From a checkpoint of a small mixture-of-experts model trained on Wikipedia: 48 experts in each of 8 layers, 192 SwiGLU neurons an expert.
Below are experts of layer 3 (counted from 0) of a mixture-of-experts language model. Rows are named router (the router's row for the expert), gate (a neuron's input weights, with its number), up (a neuron's input weights, with its number) and show model dimensions 0-255. Each number is 500 + 50 x the weight over its row's rms, rounded and kept within 0 to 999. Numbers have three digits each.
Before each expert's rows: a language model's description of what the expert responds to. This comes from a sample of Wikipedia text that the model never trained on.

# expert 30
st pieces and months. The piece st inside words (co-host, coast, Shostakovich) plus month names and season in dates and sports-season text.
router:519499526494452556489600523472447450457451464503452464442438458413510526538556505579561541537506421513523520605513492566474512392506603591504461508513453546499427427591454471381559561595479540502387461416580459549424445474479372434429518540504509509485512413435504539580545541504537487514515473487391513425528551509468539456556467493559515495588414492503407451512531452439594516446555467533441479484545530473510502526469532451498564544544547444488433466529519523476514449527499527649463440454507523448575569564444460470499434489429401460554496517516560476476466441486542525527518468514506497486507470448430465492487502499490583509534538482465551485478495395516523471528448460516466472464489650495498477489559567517441414550545570473496609389562482590511428461468529441
gate0:462533459430420511540458443587515480495479550551568510446443489499563460561556592555460559462463530466493512424508568489457524494444568474417528412539453606483554496477597571493552607539476432425480416521512598562533529471481456513509521454535536512565528545554501518468498412536455593516468490458416381500512530570463489570416538501499541476524437541520457436512511543470493507459428550428449523496563622473518481482559527452553473452491408447502466579468470477545439535511537522453566544416553412492528527562483565493454484622456512451551496384439465509470478523504511574496416413489497445508497522435436483507463473523495547356559429484430489608480518523424461559515468483529554498431463500529464534436501514472414440487504541521576442439612440469562520531463590470
up0:495518495547559482460504503435431451482549494453459429553518453546523520519461431489511444509508530513565507490532438481498498590543462509454515529483507494517392437608445485544473561425522577562485558418580425409596524555493515492464542543442477603472502499504536518480494579429568410480503464593471548485572436438532534509570468517468463487508486436484494443515525473533574510423586533642568438485478502464454517532401498585469534583542533551516464525430605483447473526481437476524550478550450517497506579433529506507558585387520552433472578501509449534467546489494534398504581507537500504512599452527493523565534486472445488585487594444590450523420479458535592457565568548493426500549517499460513459539539469482596492498625531392406509563412534461489454421484457455
gate1:429429501469453498546454534491529443372631479565574470525549504561449488449556432504498470455458500534485584518500516489507612497536506481500506493501612545495565441521475522426517478521401497528519423493485483495487457504554436534557581477518523549439466459520417475404458574511406552568525505408430449496481502493475606559458533559503519475467423502495583591435580456468474479515528529456569470448418532524589520473430479512460515514456542528468497563485490532391508550486423495506603514481503485510452509411534539606577503553526448453429492531563424563501527508457531469448501455552526480493553525523546489505451426651550484423561529499569470488516480532396397452520450519431489488413496523530539472414483507577590491481497567460477609416491501391566570520526426527
up1:551562500562491553509526490549458475600404509444428460395457501444540471518403540521570561558473477568482420443593449496450448506496543460517417464496426482502573583520574505542420530521538468489493497508561508505558525583453544527480510489423493473503605602572563521551496459440482419403431502565531533550541468567531466397507467506491509527513535532418460355519486537464537511538541520572457518615497488508409501520595538445534455538585446523547477486499467448595499483515475447482436483479473509442497502555425493444504413489456491427560528475456487452565454554431451552561478541523529510603462482469490486575465508424504409521455440524412580486529538377534649490459524502510551417516470494477505561575564443471471485519535459513450415439454511499388475519496516482
gate2:448476483462497452454515512376443499409523515542507482470557528434522530584514453450539505471493528427540521408405507489437470524524511487597522476467436515579597573530474509517515502419450523441505471418433485551497476533481546527509492551586551513470432452549432518524465510438462557542526408524551493550562616493537565472421511404424503488414583454580513497576541505565558481500551527555578447521525430448433590527447486574472442579548348538397574529518521458501504498481505514512423410495515539490592479471465519505521463521465572490505511520627528487548544448428437494452478495575486518454571541492541582553430567490525440541560493474503598509460557548494395521435428542468567434461504423460484515514498458484441569530466495547493529521374431588509553460489527552
up2:473555467432472475470506476448416447478491466539402447518513491507562605537519487446553467518566509442556463487460469468419465506582526492566487519535556573554542558479593525489480477453475618644483592453533495503514504483522505432524510495595522477478569423496434569534503516445425553481501465429515507557459598578478532510491375424475589491498535473524553574482574512509521454421565455545521525463444484484467563544431472537416450438611468446524582497580500500520480461459545393563441449499564567556556407492484499505461512473538527449515431455452411481458489448524474509465475485563441526532502445449531559530505526466499511561499457516468618521460544505486437594460491489591504618478469484464442499527539511479506516611411555528524553463428406475584442503535396603
gate3:525483383568411504462512436480508556478530495497521560478581496571500571529471511470470606434531436461505468500491473484485545437576537418619497437522577530549492427495507483462598602482494516578562483459513521573454528415516511433481624412504459464475499486554545489478486555472531531489522564538421454485505482553524427495477533417532527521454564422552358525429512539507513506490525386526497513566503536518485458551538505552490435562405498539512379519410529459487470475499398548539452421404535516447594472497541576533433565419525444480515593484605517460402512484558483484446475524524509529499484556446477504484456514534549423599463466546517544536491552484481533418545474562583418538433518513420464571604543477488489444608519476508464564532468512456559554548454534505
up3:483512437450551477458546546555449460519561488431465446391506464524508524494486462508519465412624477492474574492410431473510522526387560439537453470512429519607521572564537449510416498545456637423460522447518474507509524492516479490633543414476522439567505477453565410476492483420493448555504446508522542465478528510556481452525446541534535472567496480425533509475554620476486474442458506514512436407417509564516477564558546484585481552484390574409499458526558437498545605541530443481510467541507416597416515539470619471530502478538561456584513473535547597516579443537529515548564531501508512510491470488499571549543540529547574551474550455486429498446521483573436543540497534451505505553571526549543466557521481564496475386486562513544541587412490507455517500545543415
gate4:592524517472513470466488521556465507533563529569479609434523532548485524568505453418502499539440512595455437442512421590494564506535579583470500392522510496432521523457396401584463489518543524464454510541482574463559504571552579455482553480527452550504412538456400447422557429451507464560479525521489510540483461414556529560514441512547553433575513526413522456453563517504477501581472577541505454528517480479448441502609500514538548511472478517473548448476532528517546470490600465442515514526600564502500559456483544451463540533538520541490414464475586473517501485549529542643487519583485397522529497454629563571449374545426553518497515518498533526485573489488542487501519446538453596527555480515473476485415565446574644478480508537521461521443573527400512482429499488
up4:596399456443541482569449522598534427533556454548545532496508520560528535467594428410510475460511437590463470461493486503395493475558556539461520417489482546504595480446543444545507473447452593468541427435536520497536522456468453556521507453493455499503439492584459414443431516480466490462464443472524479440509463465556453508568515414548613413501447499426539551497471487499407398505503568467500434462518507504467339535496491547535493538547503450469514458491503529526551481505483475457517482451596432560455493504384520443472543407584552487451387444484517531511428509523469592440595458534534507509599491405602512523506477510465541502466504538490495479439491481547556508424510493573424579472532496582476508483584479467415556489467494423527558559593556438468454516446393473
gate5:499539497561460414579483442478495509466520423491640549569532423603539418481483489501457496377549539561549490532418571491419498566442548451473543542479508454533512512476505493325547515531536464520484501495510414470462478501527478497537434493538508543415517521467574520555508525505553488472367459504558473525524489546507503484541430500503448521495512483512506479453451454491541508493432494429548515527412512481478408416382494535675548595559411512554472467534517466531479516525509584561437415460529491615506498559497533523468438484492435501482535487497518550429452463447536483514512562459553503559447396612439458562523426576540492630491517497508553474592504471584464501445465522469405476554502520511576587531534519423506509536435543502489496468397422510511497493443453452
up5:518535461511356534417511557449528507508485520517386438422520489427514533533500446495572518619494500570491543507413563507556487519481545529566548435448506511533583470543392512522469491567472452510540551516515527478489491439421556541484587577410414461537485478470495399485511507555436426539484495535475493573527487514541448417497482397468586486457472540558428476504584615590483544510505486564467426530556428475555460480484555471397511438437578528428451508386521495445446490444443518537404452464455499473451552477487427436514516567525478547504516525377460395521463482446452476462512589530590505457536524506525556575592546516538592484569476469461508458525498479615490515551560586413517570493499479491432477448442518500470481553505531515406507557464466569498551529530460527
gate6:592472443449507511434573480470482514547569552505462664565516574509555532531523529493500435511517411469491520509495490543494560467474526447419546529503490510460537554479449515596493483570435522500462457533511554511501473534558424530626505480557617574603446524472535470502505441502454472455424482510583530490448501497562542561463428460410534429604462515545485486512507557543537542526509454475547369516423565529377497401446468593591458510490519519509469420504498487573522453543560563554579455503523604480577466432510465460484469486503583545502448539477395531522481510617526530459427486461511503456441600386560426486473476512428493496566479543547447479573427503520462462502563403508523459486477427584524480439503477452536528526480452518445518480446577535596517461557497540
up6:505436449474571474437480563471483504578576512592451502497533619480533462522469469475521473618532475516482551534466412594489499459438454480486571477545523555536413522463492547544455512582508504535509485486432519477504485512524480467459480453539575492452486473551449506456485432501541559498480580603560549515490472518535483503436582580470488442457458484559365466491525491580554580558503424434530526522499566521402533401479455530530471417456495613541459414510509532577534482532484523641475478538477517484543469525569523479456509587519498460458539565545375516534405469504572516460516518557480446584482532477577458461502499518457638503555478586559510434499484445542462518481451424519437478502582509580466579549472545568426587537561532578456418586470590468501457514597558502
gate7:475432413544555434579399421565531459546528428485495594484443568539612467529563520565454463498482491571573486412534474415345539453545442479575451494571505480598546441454454424492494543482540491522559494471546452524520453458445497493538560409527527516459523485448462442415483461519465570523478538486482551551449514484430467504504469431546549548508538471629506629451472533574547472514548468476443476500578511532511489436478505606479427466543480549551505468502527466485527467486490528548466465483480507482511471414512577508476559438570445531524534492555446480519526489408419414482569547493422477503429481443517533466545460483485467497439434474481494534559513600404414489529467404491486516496553571569544410473409462506480484536487534554495443475442367391517440540514593458
up7:488474427422534490506472463536461493498435493386503614506428473479404494446505509449482521533558531458470475517390455438554483434524557529488445590533420527579497483566544499492439507440480482549483563546536527474517370510511537471549436416529499487467386510499506436546550507509545552474496492451488484448547332491513462605517355481469484495593366543541440519448435563449444541513421504550516534618483531465625508499522554480526398484598511560548411425529475441545495476444526495521545489431538543560511483586563449510526546500584492517596519490496466451531561599542418517555448479445581454504488536500509481539532506457502461527538464544506484461542518482551492516466503406527508473428589466490525432515585487494480469555501445502511484495487541365473467429481494427
gate8:428475550554596449552517526516450483450524529552574477538519474496496372400472469554477429493461454550469442410464518529510432542454563535439585495460340426462555495445563558488487546564456443468513527531528476551521541458551491548524622493472501475526453535515571528464481548590420573512415461471500414566552537523420463467524516405566524497499399581504504544467531495445578526503542452502505496535587538443562481497488477433555431566533484530512538455509582553435506538492538468490487503470471501465506556571530502464529494541572451516528436416564533497564433417443400531456627500447429473548588466439515451474512531559432553517587567476419441529594464457530557514519501593550524515525529533484553494487518587438454536451432510523431440489493500569456491531400590485
up8:507542578484603444634481494510548456501495515568529473529553456453547534389478470499445473467499512577481409394482481557495433506547503499417507464519450456429556523523562494543515517635512513493486577527548530610528516467486439567537578515494468493496465470459561531506432495574542570534451478513452415565532566505462482532475537411534501527525391592512455506454543492423430470470427447529511503563569503490532508538459456517410498538529513498481553444480561475395395491427526496446491518488460483542548487564424526443568597500475522526536439460526515548527401424502478557436634439450478477487575397570475487516530521566401563515597532479435434563543512513597556460407453565414458454488511523484576482504476470410482531395468467526520521521525430499535484451434553509
gate9:454452435524470511454652558540522504476572463459478489463451527579496515536447465481473544545523510520443432457526463526498509490542581496430514449500455476476472437584599515525538530483509419540501500534535493482529445532502539572420536575534425401374429466538459564483422494483539495430548546499457470398400557471446515624465448469463584445480407573612504464513516527492514541480474463503547481502532526412447544498490531439486603558597533530527495501513534618523447458428528477523458483491463502578466652527515496547486597456421556575458518499493456472543581591529503499596480537516481408526494444574593480444591438528486582497512409585475524548545558515528445477571451494478528531559568490526512465532543510499505495483451547500515597490545575505518518478504434386
up9:451501495495490430344559486500542476428516442479539501486488511516438583540561531500479532530486557554516576491484633507502469523562529522471468411493580499471536422526558495491502476511461428521521554537485511406386485475505404525576572495568445486428431474470490520511460496467505471591510501487454465486512431481483556416428464540619450485591459537466524508466574421492525503445480518500456543521441478437493497553583519490451591520395511471512565444495513464562544501479484540614414428464517492434484461432587521470418454599495567562566519497528498426597511557523407530571519470498488576471525566412470526515468467597517501355457481474549539526459485458594471442514508554525574470458604573546421485412462405562588479441438529488475509503530493563519477494473559468
gate10:547432548518511545521506550569559431571505545557595494485516543561550512503443537465423403485478487414492461496505507540472508495502499451501449474551523591502515480484455472455459502536451481402486507552524474520432586488546497573474508588525514476519583467474481539584506509483538490542476637563481411517573464529580501512392529493504442427465519532455536423471518520602515572564438456449551500551540546487561521516495458423631501542614485464484494478466553515431507517610477482481512442511429493473437568451543565560475509625477502561473516453466609472467570501451500510426468437479503555559494445535565482452485493397500502546553491428471618427405544580539536546512388509496436573424544544501513518553469436474347526559480522461494463464540474543560400496568468432
up10:533501494471511448546560489451480476489448553453529560482563541406405555353574454489430568403473521528565564469482545485519456486505566488489522537489530501477460469448507558415457525441515488585537450583631619490463650416579531518516450484472472495541540523520539517499459539478503487537513507563537401547576514454479481514610543474545498553595473500527470507503473464468564402548545560486431463489459380495550480513528547440527586494455473440466536465538471454499519511568500500493451452573443471537529508619463482594466412438533443469564513463492395436494470543561444534507535426558466510442522462496539520648523532459533553401427534462487447456615469521530525565530518422564496443491545520481584530463526452532455513448484517470578468459517565512563491520505533408
gate11:525504507551420500547501469471530586563512420507400457498533526317533479471457520556517499443532501446548502527496473389488554609506418437586497631422413402519467496445511488425584537465480513505588460488459520423465504450427435521502626491533489579442527527491484545566505543566562545553469539444487525478593486351463435478455485465583428463466450500509607512512539513539494471497450503566429461488491536464515537486458444500535544596511516441546482496434499440532548537535576479527427530528605557451530505421498495443474521536538536520514598497516507525527466474461493513453609546507569472441566501495470567498443412429454536505441511577577454520497469507548491478474546460584545442506553536534488492545542531507451462527525444435526542450571417513489475595412495572
up11:489517460399528456449534538495407502422457525530608542518457562645427533576526525565523492568388473523479559441543532607517402551484586579453541402498478515488520493497536436495462480480517435491451543582546541581493485496579547472497389545513596424446442502467539522430520456458461516387475541540561494550471541607468479522528401625416566552544543439475410491525506500412498550461493526475482530528525506480500490579522570579459454391454486548476545489522524553448461458392444554539574528531474491504472541564457452453444505449425484526423483512497525517400521478515486533445379452561440516560458555512517426481506588525524504504564536552443535498546527478508501512487483549496512562541455445519468590496426485458569516473517520486459519494449583455561564459474501428
gate12:569572516573524509499480574443538557484494472506455533506556523532462483565521610505522570534457450478525466562385498559496463582517507493470477579495476513442584490514426555512561561499491369427455505531484423474466501547422525559499493468460420511479457524393448520512503517578466441497447512531528542503502446499623473456495602491466532484459430552488440465525438410517495499563492596408570505421596525521538459483447560525501498649419548480440455526456525526485559443428493566480534521433485521547418464478544543502514499553466483487489563572406469571567465413434531439506487511435564424510510522471414509543518438467493496524459475558539456455515574433593644483464521654370480545487506518574484506486452500459540473440485542475452489491501452464536549436554414509
up12:548551449536548490437503478508520444463556580506470442488496406458542497526512375487442520422417455555534423515516456383480496529526515534400583531441526423499525463486428429424456570529537546529551418481555556550549485459553572474568474519636594453534551462628548495510499507448515629503471497478374441492578478492483584553532545521552506460460540490393569491519554538451524442557511490560495526499413519503535482517463414590506572561527423478543455440462530450506458527468463500540533472500579474551544541478476500543483453440472543449453461453553418552461571493485463590504484435519389487516506502476486540498502553565516531532559601499473478568481485531516501412456447340498522461555543545472490541491502552549549475508504485544529546379525523524578451544418483557
gate13:481456459412415593569478505570515463580470495507499400532517546459452429425476593487454444485521522433523558426555542550534557463435511515532518605530478529440507527516524495454485466507459439516506442444509599497466547519498399568427484470499493517553475407459446446479446550428541477491531519511530439468469500531502524428470509547462584611446624500391574561545511545451480480582388426400423423509385551520427548486561489486473518498500489433419476510483568510503506456526428450508479541531551517530483550543501568546519473466491538552502565560501462418582415493479563494500380550514439564431429409464533562485544504493504537555557474497501441532457478456549479343540477494544516479568593452546516451479467479452488491522507512619523598515519425521444527564504470518
up13:575520498537433514504504509433449502490424541438537407515532480578462499542559483549560586597449532652513457491415461553496438510527525471508397476432572405534507485459413557506592547486541501414447542460465456540516429507577477455507474521471422418445531470529501484467582613480502482541464544498467585487555507535527500470472495447509482592574446459553485467427416497463479495469577470419514468469542502535504386532514524446458490529428527494606513569487462468508548498537563486494475463612505515517470512553457519460585498528456506463484547558515465457513503538503540517521463450427578533491504469492543500546557351539486476460531433507581528494574555630535505475472491532515444574645516521366457502450562497536553519592453500585535465500509353434491503515435512501
gate14:544611493523508526457602537479556395520605538478450511466365564437577525497501573517633414485516482437488530482413479503451515500528472491497528521558505346502515465527515493447582464514463528549423497535420461467626557493474486441444582552388534485448463552549504536543527550448528537514515538495419560513542486588548602540557464456434438575518469472537539512500573523540492511478555453482530400490557510562515494477515540542381481511443542578562538508456442460392443467428485510391556514535497576547513551447500461546544501512626457481478555475527479459527469485525492533562448470534536431471493469563556514463520497462564411583497470492520534509549546546591470483535520504459417554572484498508429523449515502585496431505456440560534510505521541459510523450613566569
up14:477581506462491523501555525476522529488514533614431505492479505497484417490504515416475447521504531523472545504517506585557537569499509482491518549541427411563607516432521543466478455580557589496488624562497491486518489511467617561470466501479519373500495497415490493408517545439457590533476499437503556478577517555482528623598467448557431403467511452496424523494523469522461474545481456500499524405545504494507554537393458531521498471544492519574523542620526508378531466442464453492541446462550478537461505561442442468480537412461547498407537511483516536623581496482499543475427529479497502472579488617466516536494504476472490381414466459507572508466601627430532469510423618535433454541515496451455544509444431505463566455518469608448526519476564536488464517497554463
gate15:451552501479551508484454578439496438430515538464471487575547455528442355581444502428517465472343516444483441510476462522561470558538474489485452419546520518491550451484544573519407537540458477559385535560538468470460464479538473456470478519534501566440496361488520521459508539523470381498442525502507541552523531445479555424503498527500420491536457434525439536546471476517428518433472520448537564481518464459585426589610528500488518493555448441550525592491491410365501598469532421487429537582425535527618479469483574440527455558476489481598555436490447353477572523464531515501496501427477530493489458516444603561513493441479577484529487476456515430475498471503488538526518425497542525486512568527573452399477517477483487400506502543536464483557560503548481483570515571
up15:512570452503511555487487510500448536472533577459485520459458528546523543543446454605498559493554533608501483451468489472452487568606502496494499476499494527486538454493422513489579413532432573398518556474521459547537445543425512536498460480530389476412504515582517541479474450484516574509546458487577588452449389482530546603448499490493509486528591489440479486407618465532476457624498504501484466506523569417505459438424513490495511486502620520396543411451534423564392457425547546460547490526481531504411530501591527505501474459418431499397528476491457622534475483581517484581503433498437404415441460489562427519599420574466417548507455588547466513531478517587553544460527535538495512478576472485527541566484477465520564509505503526514467429500453503473512495416492433
gate16:423373439429529560546504505509581514625498501504493476552552532514437541478432453494467565558488556435524487536439529500442509376500467530539519526560476517592454458505481488564497506506538502473518548524520495450504461513552666501463436455442569484555460524465438387514475599571522455459472493484522421471551422610453580496508478440470526502524428441491418518465474471519554406509565544494473538510472505473513596533451477471565510568498579471478475482467467651539489527461536494502457483497493509466453583478542407535430416422607533502502497481405553503461484546446455525603480443469423476517498522499543552579487466508487457490436516460426539531532500564596506497504556461501402599566520562485456455570538515445561483518517398559484573477516524514500408432485532369
up16:507511482416522486558506496460577506514528522593420417444521500498545515433519492520486519418582518489534549459538513455530476417548445483558469526514599497437521494352529471520619490483553537447496535465531517438514487521505559463505516490508483524577587537352436553434394461492608589508413469496463559520571408498604551480574536508392566510456495491484430464458503488409502497528584509462494565522455510456417530503474528436476539553470482467505476475442440545532585460567457485589481502525566483502588536523508548489423485507549557497600522407547545557516533507582488444494544560489473485447523509472468455533605454471472435401519511454540465566461482557506488452549571437502532477604450587505501530628466479509595440496488510547580544598515469462472445567423492478
gate17:528508461506416559412545561463590436458542346441521405572516515500543568559567463561478544513450525419486562451458599568503482483528475522540448500517533534628496436492400522444551532505384471515540492498539473482431487484436527472453502539513520512479533422523469525450503481460612511458512478426553405467465502407579510413480524559456454621471534501417493490567516590446446543575525503491494569473538399532506553474483470474505498435495484451435488422441423507430519576484528512378534480494455473564465477514489523474490440575500530586531589517569450493495509466542481471467516536546495589409446421560470518459517539438618502498524558538484520399520513505465479464491442546463501495440497509504567497539536544399557502350532463497553567447454555543538490474528522571
up17:514572472477466470498601539535506495510526660528546580452475514521468432462419510495489493448525615440559549499463512492516554457543562462423473490553499443404532533554530518538485455606553432555557472519392429529549488462567505494580456538478524454541539548398484517423501495558436450513538558437483579570510514472464481544553467493396566539447494593540546594451618539562577600464537543527510432560472528464512591510467473497442486432504506411572430508546519471583553491537521463483432556454523485549551505474520493505513453418533521481442440513541545454492533483463550481491460496461451447577496422447521519530574481383520511446500448509482525596398493472519427512508442519490395593514537476458520431555425442518525528455427499496462499488504442547565441581482406401
gate18:473498506534512579486529485421429513481467469508536362504550542502474549506475480520502519525503504520595537455529434540457501468583490550498433435511485482467483419519553459447525455514512454444540431589421481527530521507603600513479509470588511543475395522536501528519445582409444519479467518418444469510542523401536525566476460496406499559473555483502537420546487517567513534550473411508517526615625444479467496564639462454476507469572476498479557528503511485413481518463468488465449390470550384456578407441431460539589529509433482531421546435520546463466532462492427494518424497598410522557585521479510561544450507533421467490502439522546538485491502410513553471427431499534429453527519412579481433494472492580480497488482532524526444512392588548560601562535460517
up18:546528475439481515598501532455386520416476620563424501450541493536546545571526392509482446483574467502591523519490549456586460555599488503530437537501638483419535454459514517552520498485597474492551532382513370529481438579524581446597471433547499538438476529530577470474487526563556578449582526450456505651503551574487538567439501471453446381482554437509482548486516496527563615490483472472543525508543448429554539457429462504474479562471544518520489505475590521543546495547499393502491444569511518465523528445553459565519457556466580444541477484538516478495449547548557496492427415506557440502479545526514439530518450528481550488535464475430402511546510569440553564429472468495482488440512495466474513472546542539497473504499514517480596438524421415539433493549496551
gate19:548452471625478415550467530441580440495499428470479446519444489558487506462500529512493503559518436497572438541552458526527480418529563551542432604602500441435488515463459428425456556477591509547572433474496444530494532555488503434495471435492424403616389478489416489420452487536567489572502515432539528549500504601472551452509528433524588568558530551528531394576485560457477531572492478481428483528474547439458500503500471485450451459602456469510597570487529546564419514568455465528464511478535486557520569486505547632535508482529530429525502547462507563499463509471406496480552454450525481555472510534456549418444568510537396449479528459416493451552591461493463429463487500542464498503542565510429454509573542496579445563489501560526486567454395578546532538464470424
up19:556544567520503498556463594367452498481600496538506478611507519405441474455507522439468478499518476518583509477466496514533553479425528535501467542531562378461533502528458475511528546563498492417508451513503416536387506522522447431549517406534501509523438513529524445425393463589604503627477477445485508544545547563448555481494467536462524479474528539497525525443485622411548436483472482510489485521480548491564447447533482508416415569592373489451488521539477511557494528618435508540437388456546481565468550481512495554512484435466544465596447474489405458591438460482434497506590450492505400533429490515465586508472511469464412513523520431444425536586556433533435490492462514591454476499491480483548468481525539466531458514570445535498519453530437572548549504410470451
gate20:485436502424593552640557595461569451455531530552538441463534534535472449514517401546501492462588462497455525510501483509402445380485538517524508508468555496463477567393509404427507523541533565487558342442486623461429504440498584539492451586456472434569555486563508491538514515457561547405488544446467458508524465495563481471470464462524501488433454430625464581432525557522510503507503519501408568473503586476498573418555499520530509490411534518480517491524451567469521526457493430564471481595515594515515509449480529524379477486538511517480468486545476546509470586462592503542453535514547442421563549508526477497477571440445555432463469482412447528544462503460385464450476425565422485468474529471500545511502482449572494575549524483535518532535479507468437549442601476
up20:541564392517478544388563428428412459489543533450547509542550488499540536530472575404505591470539479470552472503475456601557478505529521518509513533531531470448498535518524523496625522441546503537478586555451445485508498590447421427431567387532532508484490535412459488530437451530483487518501465536548611445618529430503517574432446497455472483517593508403525537484488495504538420442501530526502518504407579518501485388550471475519529503541510429531473505515496423494540510595649486507507452485488424528479499507567510411578546588435489514503484458481490489515489442548461420565527434519404574526494511517511517458514460499467445525485579524520477493484450517538558465635479615380471505512590457482470516476487495602534460486396512492459460491429609487567541496418499556
gate21:460500503436537481533514532524555498456523571554545543481537516479492446470386530421456515481531513491477558478507479601499570587518470569472500435440421446552505556420502464456534468533560541443517551485426498506489553555509588501490566561415500387517497634450521470467467521503482513481458479515523438527428513476522503470447529378412737502527505461510574441520505483549448520428467500516472498436490529518562482512477457538506478468520434553511484510473467573476581538505503459710529568363569506526467509527449479498488463436463478469459516472454580522536550540444473479505509518477511508482483480434522476448451383543429487354510492461455455488469479456486462523461570586530517601573502496516493487558467588512570572536459567539482504485508509563517533598487606499
up21:467496443508426521500457461486483437454584447454443511510527464454475575498385554468521481500566587410460555515483553483572494455508580553558565537420470459515429533484554556478453540456533614475473515382609498519468522443377477506513511524516476547455434484523510494512468588409542537470463500397473579502512463508469527514536475512522537429524487498425498540453512559432431479448543437537573525468502440467503490575540450468589420517543502532481503453502494562489529532535641424499492431438573467543554484480418516419640505464449598546497535500548483528456424521513506514494508536513534494593519477476433503563505536591486479562484590627530586462466501495558542459398497585385473530545525441432400495415469512539452533456509468470591562528526541555471596505496466513
gate22:513448472570590414497593566442472450553496492441495455430528409629434567519492432550518573512453500486549446440544541457496514551589492680525545474505576415479454482458389506550552467548507560434529584464547483543494527547563515459578476440483504510491454478550543442454519494442539451506522449453433497536561428407514543535478478471497555538504502523501476547505557485469469401577475491512446469419540499555517457523530454489524594498428501503416547544498484493529520509484399529434476448494511421507541475456528484573478555563519424541518628454462418518511467518533482591480516494577518498478520543462519547441552566452408490376533578519558427499590464430520549503544485521573497475498502487528524494601600576530392471539466494448502529509546556574452391479431494477
up22:488554456532466471489329490499472580564474492496407550597501530381507488435486576469539480468617497519586519529495458512536490542404491379556449450490448486534551577430511459547460417456427465494472430456451404437510545472534474489495503489546447535475530555469362540549417522508352523565460454500512489497470512532522428484512485479507473426506556460458523523591464538531518519460407507591576508522441488536530534477496515538488520530549471528489575574411524471487400514472610458508521534511471489520549532517421538455478512474540526428527412565507553468499481429472479414460501417495481552562495477524509546513411448511562373583555470463539520468476600477470515556543502513430496524456510439437504530543382427486524497454450521531548514567431506430564577493531485604
gate23:477448444444446526453546496523563548436460476456474430516538538379584580472486519479500481501551543505462499465516588598515477505391495443372516585420519524468498389555500493460559487512469491493532484428446504554495551457462499537489490477481594499542547479425445427465490387531522444486479626498560454499455441505578479597444453543484529504450421384546418483450515430500448455514531511535612544527491495537512523488467491510533453372464537527484513474551501417600469447546579574434529487492493512548452519402511514476553465446480529490544521511566544479431591515526433479532485487456536554423436414467404552429467418563541575402529570484509580425552488451521450440464516537604542501577479527547518507473449473476600489511457523472505442446557497501501545539494506385
up23:523453487424510520434527530564532469480488494514489461502493498422502539444466551473541511481570479438514542476467582527555547485421426456424527564464515504466498370491517482450504573456471498481525423441539531485552479466451448539487524436426592551523550491479483431489523418550500406482535594501511547450562500450555530546439402372594556427427443469619463467474485438458498474583460528618572563459533483498471473528488465450476445325454500557524438505541539467541575422479522545582454479475523451558485448456501488487532494505506560511542435420586500506474586553558485468505490389538502605500455381509478522533488489518501541431465535446481590435505435462451528524518539525630465514471445520622525512493416529478553474580452540422551466561544522539484530487521490404
gate24:525492457574533565534484519555543556482399467445533435419523457520459498560515433483432597452501508372449527512484501540548583424537567419493462527510500530453480470510509453482460522541417412451501403566435523473492446579601519513492511529468428583496509502496550545529419503463483518460500438534433509514435484556510487488511493450508573480538564532468534460498489393486550458462543436485586561527534444440517474484574530500485581494549400524452508510550457492449466545370571514580432416582482425581522480523457648418591543537588499551493518447484516497507548550443498502439447499566547547566587386484460461454548456463550461505448538386552455569488477443521483505629513503494534451498591505552504531571504455489484534450578461453590517493500630498497520488469467504
up24:490400549458413428533558433501447451431471522362562457477466573543520487539484442455474564479418463498481489504531480503510567570461534537543530564468584472603461550440541475453491552526443499516442526579442466518499560491491516564517486534530475522471504556489557538529520532467499483545495646490431539443519464508513469443591486556474534563583474506462561482442502560518471583533651455460490514456433514479455503438532537586554496420421513512393610469505389459456502489467521430542470506468586508553474479452533494481544382488501491519558479486467492514576466564490486525558492454475496517423483528509527396461477421422482545459503507512517536525513498546488577401410402583558488470515431537588440498639568550483532562478445446489471471474511600536528570405476560422
gate25:526548450536523555515596613487482565483507405552503540561430488481571465509448534459572498537503388409438466497500554460495380581467474492465495505496432584532457467494542568534561408585477526474509558475578458427468510506472546457448528556530470503460535474478603521604486517495501564545465466513484506484487502453449528491438532507613468435454628448524565551498512435491515469544601486378636511423489485535469460541567490564541459500523423378456472573457462432452543506427447445549510491481449503577568559502462475525515461385534538515498455525477533508441580494603447442529540553515525478479480538478519431496457494486449474531574478455521465505438362480446475509581502511473550523552411562442495497438523387542509536492483515515572471456527554416504496563479593501
up25:534577481496563535529519603517536491413480446519564485556421451511555483450476507422542526547523353435424563520529479557505451509455507595526474526585468562514477454455568448588467469553511555516437525491540444398435519406423498441481567653556413511453510471546619482533488517513419553447519424530522486445498591463505539528498512560571496494520553519483563563383496501479530497494647470438616477448495473557444488478522436518543480572493476451440451570531441514541510481515445491478482483504508485549519609561454505533528451384500543478427579556501482541454487582575431490488495519487494506590510517534445460489522502469455488492590472479464433451479468434400454430597455514501492438517444507477441430455548421500468591429508485498514463472535564474540501535479596504
gate26:471526501528497464436474438591527527478552414480520491491506401422473459490466576464510497425491527391536550426504484479591459523478453526505599530504526552510436425428604493476502606609584516564387520545481626612461429402538481453438464541424515592426517480490436518491411445516502554455514511472497471517516516537448552514537474456547534534472496470509485521474555524534495528509545454528549491452512563459476517556462458571571531611534449492477575475523558533462477440514461532518462413550540478527580591482481543506435452495498493509398487512561485518481519501508493423539541603489507538475411470405570570550553427467431484520396497448444493419476548435477551501516554478368522516485442406502585382513432499532437506482548520500449564444487450440497488461513407437
up26:474515462569516481542439443555446547452442485551496554554518447461398495550505583429486512464523499460486551354520510491514510477522442480531521591442408585478460519463549456507503549505548480540381479557500657456472431545506505505434437464463574618475534438494500628562437470578478562485505480435478497480514460524501532507398465488556519505504471492570507566483501503526424505480529446524544493457535489522417566492544527518539610524562460480462601419501498441456472427484516573526578474518526447462544579477478467512404468491467489515473463517530504539489523418519545418486516521479523445503451492405481503580498516434497492585472474525504492436533639440520475519400492446414419489511472470458592399567546488558465521467474569508483489465437436354495503555569404398